Experts of a small language model.
Size: 15 layers, width 192, 25.5M parameters.
Experts: 4 picks a token, a sigmoid router, a shared expert of 64 neurons.
Training: a variant of Adam for the experts, 633M tokens.
Below are experts of layer 7 (counted from 0) of a mixture-of-experts language model. Rows are named router (the router's row for the expert) and show model dimensions 0-191. Each number is 500 + 25 x the weight over its row's rms, rounded and kept within 0 to 999. Numbers have three digits each.
After each expert's rows: a language model's description of what the expert responds to; "comes after" lists some tokens at least twice as common just before its tokens as in all text. This comes from a sample of Wikipedia text that the model never trained on. Tokens count by the router's weight.

# expert 59
router:476584486553486476485536506524482479495506499480439527518475465534485485476512501438537520518510485502482470478507500515517511545525526474520503542486477506467491470490487505471465494496517494508494483531488476477460511495496433506514521477506497546485509533491506516488578524530521523524485466493503484451457492516514475527496506478512460518521506475490490447507485517492521498477502489539508493515489524501504510495506498529503531494480495499471500531512540471503502440486482481452472478517530497484512520491558532469540513504509475524549489490496461476491492514513521499554
It responds to: Header words in tables and sections, such as Apps, Votes, Candidate, and positions, plus vs in match headings and See.
comes after: " |", "==", "\n\n", "===", " P", " ("

# expert 44
router:465544481525500501505503485509491495528512500500458524468487503507492491521557497479537521541510467519502502490472515496514487521517499493517449525496498492512518496515482506442482524481509560496499517529543525477509537514488477461484520497485464548465498506505513533477555546495543509484465510458485506432457529530483492498513513469512490515466462501497480474490510491480518475483476526523516486504488492512506524490540427495490505506503454524521449558513538477496510502505498467442502505541503531501552527513542504519534547525514520494485470519497501488472517524476481522508
It responds to: "to" and spaces between years in ranges like "from 1933 to 1942", plus l pieces and digits in date and list formatting.
comes after: " (", "-", "–", " in", "/", " from"

# expert 28
router:499573516502512503506548482512494480478518481492466509462510507525486492544497465475527488526488504533497457508493521471510506501504503485521478470513529505466525514518495484453473494496532508484504506551510510497463547485453516443484498481477489548502446493492471500496503527492503487505445486487469497450479525519469520523513485494497494498487540544485435519534491495502509480486521521488503459507541520471509516514509442466483499494445485540534497577503536504486503516518507507431506471521501546546500535510511500486528532527467492487491495536481520499485502494481488496503
It responds to: Digits inside years and the en dash in lifespan or numeric ranges, as in (1848–1908), 1875–1953, 2006, 1.0–1.5 mm.
comes after: "9", "1", "0", "8", "2", "7"

# expert 21
router:499580490495503470517525460545498489465526494510462502475472478509468495478537477510526505516461491540488482494491514489512495498500471498479496485494492499486515505494492498476432506502490548525513495529482530522475519531481483483471489506494462507496451489511491541477519560485526482491449463496466468488487531558483530536509480502505492466472522500481462493496481485503482523485519542515494459525516496502519511488539479491502491505444499493526472587502523478506485494486488494452485517508520521561515520523531495499471536553508510504519507519483493490470467462479449478529
It responds to: Space and first digits of years after in or from in biographies, such as in 1860 and In 1946, plus University and School.
comes after: "1", " in", " ", "2", "9", "In"

# expert 5
router:469561474542498490466492497502503469500515512515469523512477490505494475520497501477482471508489472536516530473516515491529476527468509518475507512490515493445550468525534485415518505482487496505488489533491508510510527482514473486525497527485485517477430499512480498513544542496501477503482510461477481456425513491492511494464501512520454495491491496494512485505480489507535503451519484541512483496495534461471534494521465482476511503469516570492435515478561490520484496481472515454475502515520477514477530506515538501464479492481552521493511490476478521501493479470508499492
It responds to: Spaces and digits inside table cells, plus number words and short word-starts such as two, three, Sk, On, and em dashes.
comes after: " |", ";", " the", " (", " with", " The"

# expert 52
router:451573498520516499495516467496501496484524520433470520510526483521479493521460460474548501503511476539539495453527520490502505514475513520488496509500490515467533461496495505463508468524487499496530484556458511524506519518489501460513480519518497495482494499496458507497533581483509497518457518491495499484494490499485501543503485510516446470468493523483474489521479514527545524465522502489497439533513493482491495510528477500500543479461528527531490569496560495503487470484503507449520514534497495512496503480537516507480512506496571507500520506497477540514473494475496499499
It responds to: Single capital letters starting a split name or code, e.g. B in chess moves Bxc6, "Chusquea", "Glep", "BEL", common in taxon entries.
comes after: " |", ".", ",", ":", " the", " of"

# expert 29
router:455566522523486494498503503478521483495525486468504496486450497523454486478512506482506502529493506513480477456542542505494488505475490507528470541528493493468529482542537453430475475470505505516494507546514480496522522508504453512508467530507469494487469500498490493508522557503480467503494496469516473505457487488464488523526509498532459483510498446493509485480469507501519544465508498499496473540492517501495524480536516488506487490504521551456453526508546507503465429498504511484481481466505484486492505554508549512457509473507557495511507464481486483480468487502507481503
It responds to: Digits, above all zeros, inside sports statistics tables and number lists, as in | 0 | 0 | and $300 million.
comes after: " ", "1", "2", "0", "3", "–"

# expert 22
router:475544448527495515471504500502528477496512522460494492473478493508486504504463462429506474491498525471512508481516516464480524524471520547502509497487515504463543494517492480461481499528477534542529500499489500487512490525496450519447497529501526491471474496516464540520552547476559499506513511479512473468479474455503481488506502478501526451507523475501465498496498538489501514476516540499489472501509521458496524486519495499500518486513523515488454551473599534495503480466493536473480491523525507505512488487539493528518477471510501496488547499473500487505509513447496501527
It responds to: Mostly "the" right after prepositions like of, on, at, with ("By the mid-1940s"), plus some capitalized name-initial fragments like Sp, Pet, Pl.
comes after: " of", " on", " at", " to", " with", " in"